Below are experts of layer 3 (counted from 0) of a mixture-of-experts language model. Rows are named up (a neuron's input weights, with its number) and show model dimensions 0-191. Each number is 128 + 24 x the weight over its row's rms, rounded and kept within 0 to 255. Numbers have three digits each.
Before each expert's rows: a language model's description of what the expert responds to; "mostly gets" lists some tokens that are sent to it at least half of the time. This comes from a sample of Wikipedia text that the model never trained on.

# expert 60
Description: Bullet dashes starting See also lists, to after due/subject, sentence-opening After or Following, and initial capital pieces like D, L.
mostly gets: " After", "After", " Votes", " D", " Candidate", " Turnout"
up6:148112147100135131102138141122166131168169116146121139105115142192096141145151151096157157187128089113180148153114121127126152165065111160131124126124149159120135091119161106127132137141082145143137139187128111123124134117089157160128129131066177120132160131118124118141060152148136118125160120138117125153145124107136108132156118148095104115134125164153091152120103118133094129104132143124157107153131130115106169083137122099151153140159122083140156125136107126115120155128130141135118141140116142163125128163134136155166168071149150129122118110118120118136135082117193099144
up7:138128158121099123109117099137130099143112137159101166132159118148141095141119132152116158138143112104124157130147121145107097125144156130158152065143126158158165116117091146094139139128102131117163164108191130118095157157112140168160154090101142099164140112108139105134136099121113124122187140101151101110147122139202135128096118137128095117146165141109143120121110101119109175164121153151187108164144132133115118105087081122137153154107130133093132083124168149146180158118157105118128138152139088109139105125117168151152101090121155119135147106159091119146138129131121126140
up8:158128128143081129144142149100090144140155085119144122093114137140120116127115133130117096175133068094121164133090118144156119113111133105092062094122104130145141110131107143162075179101111102136117135095171103158145153091134108105169121148138117133087098067121134104110117131134153070158144098098101126139142115179101138130106121106139166141134154118123072105139124137161150089088159096154130107110146113142123121102114110142106118095133104127121134190130129132112102118115156133152104112127090102143137151147153141154130126168119130098110111151088132130132153147124139139141
up9:117097131129098135106163125133153171126098092124071114116183122139142130113160104083135157111110132143146131109138113101136150145153156136114161147146118182088144153137132109126136106151161136109093143132144102096127086109086109108086144157063149143125115122118132127141116140134156121140120166144142147097142173086127119162060113138126118126122144158102136105141118125123126126160108127087126093164129137116132205141080129070094185136089128143083133127132113114119121093109150148103142150097101119148172138142158140138135106120145111119121170139146126124134108138124128136104
up10:194163081136118122081122149094144114108146140135097148139150141116140167125169128114126156135130135171138113127142198150147121114115094166167144079101112130136102146119112129102097131110160135131146142134177120168112093138111134176114153139138120094135096141121135139139135134118122095151139150122160123145141149151156114124155112163126179136085137134161093111096117118124147140147127129157170134144148123154104106145166146104126093131172145107106107169156097147093098125107092144164145120152106101131100132108119114179147103096118099125116156123140134124088140089157098085158
up11:130143152160088143135088123161149134122120078118108132066140146141143153141155137060117139130109123155089156140116102093179143111110119145118094163102143128139113116104135156137161170175148169139129125138138147154094091129101087139130107161099108073098131113091131147116175121125164102088122127090127133080081119111130125136118119136114119140113165104126122137096124137120072117144128123152139082117122153070163129128180118125135101154105125147129131130140156126109148106179138118108152121098124129104117136137146100161159097084108153121087152112113131136111119140127105116124
up12:151109093141123134132124119137101127136139105139146156110110151150138163116101150154137137139131118096134097138113124167152106144119152140139110143162166206137103151127148123112111130144074190098132124140134135105134119155104079117150156134141119103182162132114134156140150135130117081113135124097082099085111165086111125095098078131179141127113121120142145147120117194132151144108124147125098109149156092137145140105092126173155085135136150154112130123104157143099138062105101104143143119132127119116134087114133140161122142125097120087108093128146152123142134087158142126168
up13:144136125103119087121145133120127114138173109155178162112114116126114104134127146140153129155137114125159127141125159136126168141151146136132133112123124128137190097114137157122125162105097107144136159109157068137128131158107111110131167133146090104204137119123152115130118146126171105082152177090104137128181112160139154097156138153124107102140149088115138138086153170138114095117136107078141104148126156167120147099113122140154112137133138104137137156135136122134180140125145118151100110142103149178100138128122135108103149122163159112158189131126139134143178083142169112094
up14:162107119088138111128102093111164113078135131137107137124136146102112140146133103081150153135163151118160124177132109096144148121128119118170132148103131138140140085110100100120129137117142133182141171140131079115101096128156150120059157143155145144153169095128125093135133130116110134148143110120122147139146137121145136069114097119096151169168132142111116142109092125151119102141122148145108134145169128137106194117154137117132091118131104118120129113096103166083112133126132129110122170138076161124154154131170168131170119150108118133154092177121130114102161086162129144105
up15:119100137112119127096096125121084103109148147133163123113104120113090109138155142149137138170083143081122126153139104164082122143142121126147108161147100115136163146114126164133109148176102141122098160120130109119155113153145110115106190147130107094093132128135105076131134162124136088131214109146139103083127168160171177170124129130149105117131156173131122119168137120157084109154107132152147106130107124142092167111119127104137137135146111141126139136135159153166105121102120125111066166133123108143132154123136117167161085148150165154117111133149106129136130137112117125142
up16:136157080110165164132072128153127101080147099123124099123101113095123098111141137123163145141164116133134151115112174190157148124129176094108123132102127137096138150097112154141110135158119119146082142130177115162127076136107113129097116158113104073154125128141130104114129135133122130120148146065125148123173135165143124109111148139100125136141096140114122110148141134134116104092206103150144144098131135132129094116110188129148117146110162136115139095120132166127138135091116120137140142134151144133151118112175130137086140114175132107120145108160094166169168122122129117130
up17:118146105105141143103092141151086126134084084135127178140150169127166128103150167146078144113115124118129110111114172155141143117123143136104132075155100139174151082153164130085086133136100144163129153137146123125148123138113126185088113118085131124150133131110128148133155119129121120118133153108128145133101120126170154113119107125111104151101136163129129110195144113139118166154156156156139127181077126186109125120070133111148145141174132142129110158138117127151144116144144131175129150178109104164151110136114117108133118115092145122129101096122133129160147086120124136148
up18:172115129125085129119178125100111113120127129148120139111104132155167104122155067096088127146091119134145142143137128159126140127136134103135097097107119147177124062158117092136125182083144140115118124129133116146121088133170129148112109130125113076132125114122068151133136144133111153157125163118100117107164140112141106141097156138143137152149136117098127113114167112102138145149088104166097143105184125133136154083159162121123103122175130112149135146119125148111109139132088142146144135144085088144175134135115176098126141164119144061137106112130149095125164140125151106128
up19:094104101132163132142119105167143116124114105118163124102137124127082173119137168178139153134133104118093128150141134086109076107141111130122116090197115128156158136094158089172121105109137111114072158095165130109134099125132115099090150145133098152153069111113161120135118165124164121131136144100112159106114134120141124112155154162137157108139125148151096173137108119115153129153119125163146133119139141145159133086156128123118109123135180126127130100152113149145138156132108129134119182115141147102136124096117072135122104115086096127140140094133094183113145148164155132137
up20:147134113117112088138121092128144091139121138149095122101132098169102113119147138141149160111116132134075160140151148130141105124165112119132089100147138142160173141098172103159131162116157152135143119123192148123169162120143125124109100180090121145114121101086100173120147153139141092072111134092128135116141130151133129157057099158141148115132134176107141104123129128090110172108120132084169187137165110119164110158113114119147155122166085163102124102145114102104130122141112157128118132094133107140154104125156141136137134119136080129102121136139120110131099135144148147122
up21:159124123173121121115169115099169105097076086134128132159105153121092115095170150111171140138146144112127165158144126133118099126147124117122084155131140132161140135097135113133110114116146132135063138154153136137135143118137136090099115131137143132124100164101172133115143161112164101144123171157121163127136183123199102117151121165125119133118150094151107097105080121093110148084110105136141152144107133142159133152140074133142116111133162150125114124151124096092162137110101144152140182144096110113168156133174149117110127097123166128113101130120127149109156103141096137120
up22:139117145099154151163145125114127130155126116119152172104114119149134107156141130154130110112094130066117175147170108090160156119132155177135110133119152127113103143130134121100160094146133110100119134086113159095092123141108093098110137110059128104176097112107144109115116141132141103131142159107153152098138159150166123142162123136198120111132170128083119140137065157132085113102107099118145116150088107109171118112101114128165143140148149157139125102148135131138147148141094114118143139120166078131123129126110093158128120132124110146091087092148169139120134119107138142149
up23:132087094127120162141154141139102143143116113171147145120109120100155128129112131131150103149123099140130143150191104127072133178106127183115154149133169105112167126094155147110088144165113134158145112170126150108169101139158146115109106142106144131111117150129137122124099140111192093090178114157171100158115124155141146127151156138140106137107132112110112112077126131136120148119129103114140111134158133137112154154124099144126131133151141117173172127144124112128129128143166142139088133094171138152122143177179191132173136112132120111153114111129174141154175122123141112137
up24:105150118131135122150144118151102115125162144071133130154137138147133077138150153109122092126158099088088165127132133127149134136109156123143114141136136104164145127093137121112086158131124129181140186137118134108092124138127117126138137160108147121167080102146069117115127091137124127125148139128112147134120133122175146145119102132158124122138090138133125093089102128104133130141151135102143108117142140203100118109103122108081149086140146131107143145131154126136118127087168097121065119080130103102086155098130111119168130111117097159105095103071148104158161178133137108133
up25:112124124150144128115141137144154162160140133148116134143144121115121086137175109146155131110110087074064118148137105121131136118122098139131112126119125164112097117088139145145123169166137116158095150118115160117123126173142084145157120139112104134129130112089109141155161121116159112100111120136170136112142148142151162150131102139157130121100099089099088166119117175172138125095115086090166130112120112147150095078088128167132163100099120116170107127116065103146142091082128135132143101083124150145123130134141148127136115161063169121143100135129124137124127105125099149116
up26:168148107090103111149083089142137101138113088148174133099139185161125144103088097118143137098109089121125105174134161119156098166089136125137131129142112130123148115112158161133112144160131135152115141150105130104136119120128108095087143151159151124146104097084153115116121157137113127167115127147138101123153158142124152092150202182105124108171151160140115138116152214132113127126129115155165113099127138135133129137134146131153146120109126145130166144134163113125105125130102130203094134145135083118115155089114114090147138138145103130119104145142150106140135122109126119116
up27:121096167120176113122134121151163172147172128084115091134146114136100092118123126113191092128106146142167135108155130120157145143135132126182120124138134135134163130104117119153132160152173127104123148103112164125144111106155122140121152127088170109134117103113138164148111117150124114099101158106168130104124195119148115153129151112144109136109108168076130134127112124143134122134150156098134124097136090145150095163177146148100160168114141106097161149132125103126156097136102145136131169144125138145145095104138159154098129153197153092149113126147123116146088089115123097132
up28:150134109079145093108186118119119135061153125100133144131168126113145103156141134121125123107101147084112111180142136102148203131110145141163107141100119130124159118130112144128146121192145138121105116166151142096165162123151154121144125160132155091158104127135067095144142104152149129128110112123153086098123137131122131132128156141136162152127133101167122135128142140157127104149123172105160123159117148161118148108172127122110132147127107133154131130113113094134143069090097114116146110089100170152117131097116110107150093147143134117120101128151126115165155109067123110102

# expert 15
Description: Function words linking phrases, such as of, or, during, from, as, and field labels like "Date of birth:", often in war or list text.
mostly gets: " during", " Website:", " During", " Reg", " (7", " Family:"
up4:144168167125149142084123153130122105089123106146101182114171120146064146111100130132092152076145124124149148079089127139141136123108143133114084127139080139152103084157128115159122130094119109117116128111105096176134105132131131152148095161091120080135096129123162116143143146140121151119149136137177124141100104120123088166067144117115131125123152142111110118155130138123080113134116134159144109106158130146136125118164173145136112115140114084164136148109143158082101126107105122154141176149139110130150097114143155134085147129144139146139170151160139116095109115099160102142
up5:079094124117126123114154119162148086134156177134087145093113155148102113117116162116094157115157091131117108118135130179133111098150138141124098121133096152098170169107174123131118124115137126117123131184111138084159132160121097145125150143121137157155131120125110144126146133107097103130138087114153121151126156156106135101137155138171127117147148169090115119129141142121080096149144123097125146132161097177121135149115119185123136167139135122106150091090113143119124113145148141132150187117143139161147130160169138103143095129091106144113136143098165129138203085139144135149
up6:122130150162157124093100124088178151147155094119131172103142128168117135119163133101099155183116104125165150167130091114112151145140117127121117099101143166159115081124149086135141132106083118155136118152175104109144157122121131156158125145099089123105132088137133130155097133136136089114147153149110113147173137117091090108102136122110120123142125158152069174109115111118120157148133165132121090119127127130111194094122118108144136125149132095173175138119077121110148130130145146143088144144120126144127116179115121101131148109140172090130131135101102107132123084128117124106
up7:121135156141084138099113127139133112131117091138100179143121116168133128149100077153158161109143113113127126125132119125097089147157113108134135105116123139122152137125105140098155149144110150128147141155128116109121123138092130166183142099058117102170140087115138112135125110127104126133178122110170095137123119152150115119068095152126099121159185139139133114130157074130132155149096130131141098174152137129124130146083077128135132147101141158112133106130160119126143148121198086102134172145138102111139090149132172140090139124111124113130181139137092115109170137159126120138
up8:190143139110097127165135131112120112135153081127155138102122104116102125135122131135123112163117072126133182125086135142112100113127142099090057130130105140116115122075125130158059135115113117135105114116139118178146160085115089123167143135149117141106073092146142097100141131133157093186165075088113144096132117160126141138085130131120151129097138111106100107135124130147140102104153122147138107136172118139110138097133121160131130095136114148115110135141103137137112120095148105150072116142091101122121157140136169167152131154120151122152129158103133113128156149127128157138
up9:141081135134096126111159135131158177135111115112095100108142148129131139132140114141137141119096114121154159130146096138154146164171165133145139173124122141103119122145120107140155128124173137144136159142145090139147096087096106115123110158032206139142130101105124150122147171137163141109128151122144137120141141092110135162118140147098115118144173127123119099105079124124110097139132136103129097152140147112161189138096093111067160129112131141113144135128133089105068108109133135106120146101088100165144113123157113104146105149141100098118157127134121099122121117112129131099
up10:141117113114099130088095116083092084118116123120109141100145141099137125091124106085141175134126089135123077111141163125157108155085134174125111086084101163135142161107103141102101171110120157118150127134162124169156108121105124183108160148148113102124136130066157149121109136124101122132152105100128123110094138151166128138148112176133161117120158158145100116102145129131126091157110161157172134149134130132134094160122134102146070084127118123147126123141106129116127102109121117135122136157110111137108133106144134157132099112118098103070157145138153161102124078134124101112
up11:122138096146108139138089144161137143114160084132091122094126138120147146146156135064119153111116145096126130124129118121158171094125135149130161142111157135145103116091155141164163138168156170152144142134119146132112106144113112155135135123071153083114133082097120140130169145123178112110138112106132133100117109138127132128101123121121119151131144105145096135087119113132099110081162157117172120143121110085142128132152138140146114116103174141139194168123143134122170137206146128114165135110117135131134120142156095147171124101107126129076089121134118119108129104118056128110
up12:170117083130116155101150114130113131094141101150123146100098159108130104117105123110147150135165111127117097145119108150127142150102169148141131165169152183133097168103153116101153118102087234108105145158143124103135110153127125132146122156109119126182147109133125147123116125128117096103130113111110113091145132117117163108094088123151135136108144102148132141111118160106154125102125141101099116150165087146119128097116103159165102125130135108116128122123146106123110076110080115151118118118132123115157099138164144153126151140102113083092125141156159101159102101144169097170
up13:120117114113129102118141133128123151143181115152195175096115115137108136112142100132124142140124136107145142180122128134163159147155139104145129133118132142138140082112155151132131169131108076153115159125148116120147103113107118119139166120110131125194122102136124107121107137143143098102134162120124098144174130142137128124175145122148151106148137098145127124102170137133129101115124113116147096158128164132116179065107124145149100130139156088156168141105131130141176170098151145095085109162089162182123164135127128098101135122144137115163173123135160160134172093145165146100
up14:158112089101122133142120133118155107056160153113112149138131138125136121124102144085168161113156150133146140155119114089145140129136132136145113152149102162106162120108109108131145181123127156165153171136137108105114128171145135119082144140137105143166147085123129107142135106126088118133131085131131154137124114119153150083129128122119137191151106147141145148066126113170104151124141155115106123114125115144115159133135112147168126147127103128123126142112102150093078128143170110137109143114107185121145187164161179121175123160147119121127088185144133127119156086153140135123
up15:118110155107166113114105118110109096112140132150163135115073114116083125133148112137118121171064128082157114169127113159115110124164120113121135105128075124127160123085201149159116116147115124122118166136115131115166134163123112152127185139128102117117132137164125087123158159112099115137144091155110088095116163147169165133131138164138118112153111167095119119141110131146126101140116133131112114107109132126100179117133121125144110114153127100157147141108154139142129139101141165144081193176120106143104134102134131144149103142155089160130100151131150124170154093120156125117
up16:116137139134157165120074179167127103097113087101135148089107127118092140109139096149156178161148119134132103108080187153132152178109154108130135128101139110103129123116143145126075166119136118152066149134182077138116074105124145126117117125111134122142131117147116084108108155136110126105185131107115163108133091143139128109077151118113144125132094137119112123148119156072101120105180121170144136115117126111125111090116139125135105160134170151121166133137097160140155156151132149117145148174131128127125119118166141133113128109139147120107139121115094159133147123132151132153
up17:141162131085125142133105151135102152152068106119128179151158137123165159140116122132096117148132113111146107114129140131123158137163143157100130103154147132170133099151124125097111132112108126115133170183139126136129117116103112168114109121124126106138130139136111129130160108135128150161152144081125142159098106154172138102094105131115106147112161157122144114182137114119139151172162139112110112202107134160103160137079089104130145144161113109135114133143068126120139121127129106180142115171141114165137135125116099139113142150071171093132094120134142110151146077132110185135
up18:125117111102091149105168133116117097093123113139137135112120114160160114134122075117090087163108078103134112173109107161131125096137131148102115128119120140163145073108110151147141157097101144097109156122150105166131095152146114130111122135134096079151110131126107172108141124122115136146144129134130080097108145127131114168083168163150146147161149149080124105145151120136145131140143097125123125130190159120101163080136124122132086151151122124175126123143171112122121102120096111100157124123112117147145137113126204104110147178144112111150104123161157094138165117132147138127
up19:091114103130142168135090134171135135100118122118154123103112121127077138114148152174116158163140095116110105151136099114118088126133090102137170121215144135126157128167167121149109093113130120121069167115137141114138097110139112107068156133136125152168067125095129137129113140133166113134122141134125152104097153121154142132143170135133184112155123142160082158147116119136156126137132145165151131162151148146136146105145097141116112138122168145151130112144096164145101124094127132142128146125127163115120106126121087136113120116110103125152128129108083166108136134170175094142
up20:143158106088093127143151111120161141135108123136123114129114061151120155104162128132132120126111083138088154130136133107105116116159117129150124135118137120137142141135178120155125144131148144133146134154179162115170173113129111116112077171071139170141104144087084147121131158155152109102126135078136147097155131175138117140069128181120162114138144172119128116138122130094106135103097158106112172132155143097135101153106119151094159128133098190103171118143132089119108138135123146105102102124127096153139120110167152130110142126133084142105155111143149110116115099146151153123
up21:160117129143085169138130155144162118120099115167112090161140127129108127109159145128171137135118140092111164161151125140147122140167144104127121154122164128149152142102130081129163124108108141120043116141145127132133135151138104103101105123127122139123104171113161113121128144141138064141126126081139160127140179101216111124121119135136127147164149141112107113108085116089096164108114093120143126151143139134158136133109107164146145103111163153115118099178073108082174139127105129149152173116125123124154118126140164117097119096143135097118124128129135142119157150127113126108
up22:097121108150131160163154136117166096144108124110124156127115105151157105144127148147142105156108097093113136150149108111158151114096139152117120144125165149128111151154130132088143106138155119109142121115104149126130125144138111106126149123068133092165109060121162102136132125120117062124122138083142137086137144132164096123141109118177114131130147139076120130127090154093110150137112097131136094132119100124138113108084127157184137122134115163172104125135135113118139123134099145126144106117170058117137172112086136134116114108107135138081078109140133089137109122093131168187
up23:092098110136124155151125135124112130133134145109156138136131153088185134141126100136137131126146066160123173156217105150094155135137106147141108136135154113118161123100126136117075156184133119139157118147137171128104126140187131135124106158111117146114129141120120133150110113105182109134169102112170110173170098157151138117158156112150108152107147134101110115102118108151131149148105110100142099113141135150114131122114133143110174150150137120145160124162108118125140116135136120147119161122133154132084126184143155124206079121115162130152112116125133125113160125089115124125
up24:090158075118104153114132105159100172114171105069130137124141138119124085156142152100117117109162090105131124107133109118144135161113144099116127149139118126137141110114148131114081160164109115149153155159134104085104124146160104142156132158129114109125075115135109138120157094149125116142141124106118124160117105103160118136101087131165123128154103110125123091097120119162134105110132111110124132159136146178118136117102133087110153067146159149135141112125144113142099127109152083105076139059160107095097139108138120091147131139116108152098101096055124135137148161128129117134
up25:143120108107139120133133108167151156133147112140083180110142135109130149150160114127150146116116116107106128133148122100133174121113117147136103123114181151151118144105140125160125159189117113167129174145115156109140121159141137135145137130143144172148107085092100145139121115132148083117127116094170132078157106118116136152126114116149139124120097093119091125098118149154133115089164109098195149127159102137154105119088112153124164116107158112182180146113121118121136115100149132116077112096109134164124125133132154127154157161058163134116103092144113131089136111090127122108
up26:146165132083091132117115117135120116135137093177155112121112162156117156128087083133123124104109097094132113196130086138177114193117114125164111119120085132128148125110140167125148125143132134173088125148105112103162110126122110132108169155134165126139092128074148106117140147146121128168122121151166072124149157126172128097154156160118152126158130145107118118138146178144144130111140115107155097160132100147139145121117119134146106101122130136151157119087171142113112128116116157181155145141129103141113151141113148130168127130154072130128101134133159144149179140096129120141

# expert 28
Description: List dashes in location infoboxes, table separator rows, section heading marks, and auxiliaries such as had, has and there before a verb.
mostly gets: " there", " had", " having", " List", " 10,", " Camp"
up0:150138116098108128145137075103133128114152136164111110127114167168125149133114123100135149171108126137162135140106128142128124094101095109174159152145121132164099103110126116182115161106122108125128120149142151136098097202139147155109157166131091076118158135148067136106119094109153092109165142148131110147102109131136084071136133126140143125133124180126095083151155158120141133144093141114089109117152122123120124133159114115145152080173109146112160145130121125161148125140115169139133131108114136129166153119128120111124110128124073137143114157169094110146110124115123066123
up1:178081132112106144110146115114085160155077107181099161102120100183171128093128139120162166132085095121122125093133143134093155123111119143126099110105115149129148159167140113144109128123107110113138131117177145130102146099154174153101149127148106118105120134110141071142091107160098126108170165127122140130129130175196139094107097151125114108150099120150128113129101100148105135162128100124158123166147137109124163129094154135120109111141168130102141130115139125132109159171159161158111135155092102132109130132119131114135109134117150117116143102090170120158135144150131105094
up2:138105119128165161110101138159129174127159107122133165110156114114135168118105107148138123111151147101107075127106122117132179137127166104119092167121132138138158148127139090170116097128104073140126103123141079106172121115111137163111123139118155128087079147096078122116077119130149141174141150169129101143140127142160184144131100155149135106107136172078164139163176101135091136117077094122093129114124124135111145134133112099099120128143143127121165160129094163106106154158123143120099141128112090108155137132146115134161106139146136086125166124109137126128146145149126144117
up3:140143130087127146145106091099156133143097118114113128079082127142121176130121117151153153113126124144136137156124117096093086150098122167145105135113148153144179136114145137170136127137081168139148175152145112111139147102126123149129086151099169153114102116119133177126149130122139118150128105134141157118172135144119170119114163130128101090167123155119138142117074123144117116126086184128142101100101125110102168142115110134125120149169100149091138137159168098131121130161132123143065159125143160150152134136138136134144116117120166143079121121100167107146185128169117141160
up4:179136127136141154079159172142137142100136108152069151115154115169098156125145110087101173117153144103164165079136166115107160153095164137122116108124108138130138098164148082140112111121121147104111149117129132105131111110146128079143097144048127107123122118141138107172115108160130137125148158151148143111116111114114078164100131121139153139117122127092107146123121097097112115129121139123153114100126107100133111150165175165147123080137105132128136157091096137102112149140143141135128171144124110124137110156123158131127123140141151165143129125142119181163137100077168110136
up5:115118171081127109120156117123143129130119127132089160135171127131097116145139120101095140156117070145117160121128155170143095110159130157098077115120062167135142148122144110147123160120138134123110143141112158083154175159121089134144150130099150150137101159107082131131164145111103102148157105115152127121122129166134124092129173141160159110126162182112127107149146117126090112156132120115110142151177132150118145128091177181105120161124123128122150126122123163139136106131169134112129163124146130155163183148152108105138111136119147147148119135084151103140182101138145123116
up6:144135120146130129119114137106148098123174100121116140092100130182104117118168155103129169174156108093151174137096109119111146130092094146140138095127124194153129107135114115168125135093095109147104111161154117121145152127097153150162125156128136088140113147115138146136124153160132089160143180160097140134139115140112093135112151149120157110143140185153087168120113127118086146142117136142125095136138118133112144095121128078122167134160130116164199151123120124126151136132115175142146150148079123129148129125126117101132115072136145099114126110126097081127113083125140095118
up7:135108119110111108102121083159126112120133098162119161128144108172107089116131091154144173117161101114137163113177115131142096122150124141164116086113114149184183151136093114094140134159090125125161146125165131119093131153117124161147147106089118131163158120109165119137142096123120121151184114097144123111148132145153153104106094161142100124131151145145129127133136083142119161137143167170155107163134120153131120114115067117145128123096128151079123079112177145121166144079150100120110150152157103125128107100142153156152118097116134116158171130137096144124137122124131129124
up8:144117146148074161150135133092118103150146075123152141117119126151104134117129128130126121186141105099112147146099144151099135138151156111106060093129132111130159132121131107164076176123124107151134097112155131120124152088116090120164138133127094144139081078144122124110141134137157088147155126113076127112117124186101087126089137145110131138114141101106101129103118134116128094097143124139128107116129103139133152103104117145133144112146110131104179184136085117124103087125117148187066148163116099158102145141140162152148115149122138135134116123090107138176145124117137148120
up9:139088109111131152098125138148151163132117112100081137116171120115103113092145117082125161119108102075167149093146086115141145163158161137080147161123161168134137118125115082135120129149165102115141139134145075083129126129071125132118130156076191145135111127066134111145154171134143115123096134154111130103161122081143142159117129172110120125130135141108145140102106138102091123148138137077151090163124160115155165151125150107087156163124175110109128127136136103158123127119135129122089135117120116126163113105131126113144112141141098107123158134121125108125087145127128142116
up10:158128087135091101086140136120134110118161120119083133124104132100126135128165110063127179135151135172143097087159177112185143119152098152163119077112139143132144112129094125109134138120160159122167152090192123162132083128111128167099137140096125106142139129128120112137142133106112115128167121087113110115132151141130132119166120178126192144092117139168113121077153094112129111150117143156144139125165108141121110120117124113164106083126108106119126148132115130121133131124127143152115100142113101121099153096112155157144121120147143108105159142132133166115135063135105095121
up11:141153093141086130164085141154135148118136098147122144117118129130145123146123115072119164112115146129103158127130101119171147114134134139140125159124124139138125120080125155127179170164146182149135138119103139126107099119111099145104150174087140087116097068087110145125167138128172110099114132113160147100095149151114157126106140111107137128123159114145096126093135098119080102101158136140129142132133155080154125124171133116139100155106150179140161149145100124099144126198127120112149115123122144098157115141139126152145107100116127135057153122122136132163159105144105091115
up12:186129097153111145136142115142118132090135110146156121124078159110122117107096137143153167138151111097129085142132095146098127135109175136152119145157154181151130154131157118091142148133122200127141116124150165110167143135129124135140165154126138106223115150102132140134143136126127107132159131101126114091127152114127126099115086121154123145113144100160148119109114152130124141087142141135115114159173096125175136107102109159145093126136138160132142133128124126117160086093099096151139120151110131162150093091164134139127131144104155093125084129164130088131123104145152093168
up13:114069126098121094107149118107125102114166108160166147095133126157115152121175092107128151152149127141128120136133132119154161153108139095154116119118126112114167117085144147088149163151090143170126117125164082127132126139116097123130150119107133138182134113129106126147104142137143129095147146090108137094161156154125139139160160142124142108133138121119141117075167126127134120108125107124105122159141126150103166098106104092173149159152088117143186165111142112152143147104153118129104095131117109174126161129127165130106175109131137134137165110129125162157119080120186154071
up14:177114108102131111161105113111147110091132146125116154150154147131144130111076141100123144167153144168155142132123114122191136122139145128159141137125109157115142100109103115130130162119114144179149171142137081100142123165129142141077150138153144144137098072115106087138116100121095138140136111097163140151142130107166129069138120113132144148155131140137154141099106130173121124135147143123085123135180133136104182114150099132138106147138106144119136142115118156099110126137129123131128140114116144113146177140162177128172112186154105104117111171127114116180175076143131108105
up15:155130162108153120095100139117120118117155118140153122123081135101115114123158109129114115180112090097136117157118107154092109134160099117082114084142067120125152135134149144141118132116121108134111179138107130123141125137125120151147174149108111127141091129128124102166170132117120089138196145155120102123096152199159138113146175123128132122150145162131121133140115091125109131150125104184105111113105136163082177079109130121153115144146133118165166150134158149146124131113106129113110192161119108150123168142122096096156080142126134135138123126108130128180150106130121105134
up16:144130102145146183113121170158134106096133102102124101110109109121094123090148111135156144155148123104148155114118176138080134164116141103100156131128132146132137117123138117131113130133167114155040115142205079145110125111143132121082130121092149124161106138132113110113116137141132154124204142118132156111130104137130139135083121114124107147141077129085085116146119135091099109103214119131159144111097109112130116096150158145138101143136134140139161114151106176152125155133128157133122129155148132147120109121148134133116167136118136125148134112151107167120166121106141143158
up17:155162137102107114110108169144082133109101082127122172148110136129165160095127169133126116122124165095135137118112136133131147096176138137105118090162118130145118106147120133108108118146107100145126158140142120128147116115105076169100109111084149142149139116119113119154175088121132157152181171074122133101112122135202151145134095139117125147099137156138142110171137127142179153157160144164128118153088123170111157102098088111145115141165112133112139150155122123132107130134117110164160130151145118170107122133117117101151154119107183120167112100135116129149130076127121143134
up18:130101118111094161112146159154116115089155125147150130109133112141178104132131099094090123142120116128143144154134090129142160118117112111101105070095140130164154137142098130129124143100124172152137110132138159155150078122164121129113104159130111063136109132114073154105138118128095143148124132073103129104125138123142096167139149145156144173176109140116129096116157101103115107138113104136153142118161154124120151053138139125126128151155131101148143150143128139155146116136086139103141115097100084115174111123136195103142094147127156073138146107131129077126143125120154124130
up19:124122121150139137143100115167098140143135122128146125128150140111125115136146135145097125144134092097130141146118094075116113101118117094084124131197123107123103089129148126167126108124152142131085129133125109137109100133142105107104115146134115121128114121103126139138106128131178112129131139117132147068148168105113143124180156179158185123151129122136052137131099103146127111183111114147176130189161125168151174106169127116103138133123193137166122104130108161128108149131121133115134167131121145084122117119121072102113116135060136129158106130152161142101136125133125142122
up20:142105092107124116134154129117150104099117105136101126110122087155102122107150101118131129112128104122079164114146107109163133176129106104129127157112125122129183132128169148180104149128173155158143124113192196163159168123136125134089081189109107154120104131098088136126133158135149092126158123083129125097143135155128133146093126168140146124142151134096106117145107104083102169107095123126155161147144103106153125153125115134134140113151089147112149102169117089130101120143110179121119105120151101157141121144170158130138149162140088130118126135138119103135125119139143149150
up21:141129151149114163142147127104149135087086110181120123143109132157122155123154107120164159143126120137114153131156128145153110150138154123151116155118129139167171144097157071111094130129128136104059145128152120133107141120150125077080105117126118162116091165098149125110124162153138104152128128098129151119171171112171114114103108152116105132112143120162114090113101108095089138082135121106123147143110107125180160142130115159159110106130159166098103097138095125107141114106119124169130185149125113124167121131144167117131108094161128101148129123133124156134192102151099132119
up22:129121146092140173143172101089126125152115167104127155132124128135133103107152126163107097147122127088096150108154104077165157112135188164124143142106161131132095140148105115103160079130146095133131138100113125094132102111136067100115136114105150082150145113088132108146175120133129104137106143119176144092120151156165116126127101141194124121105146127065125155152095143143136089132126119166120130172083129129169093130106116118126131130151133144133102092153125129136122142143106148115144129086160102106122138086115122139117115094118117132107100112117147148140151122104172152161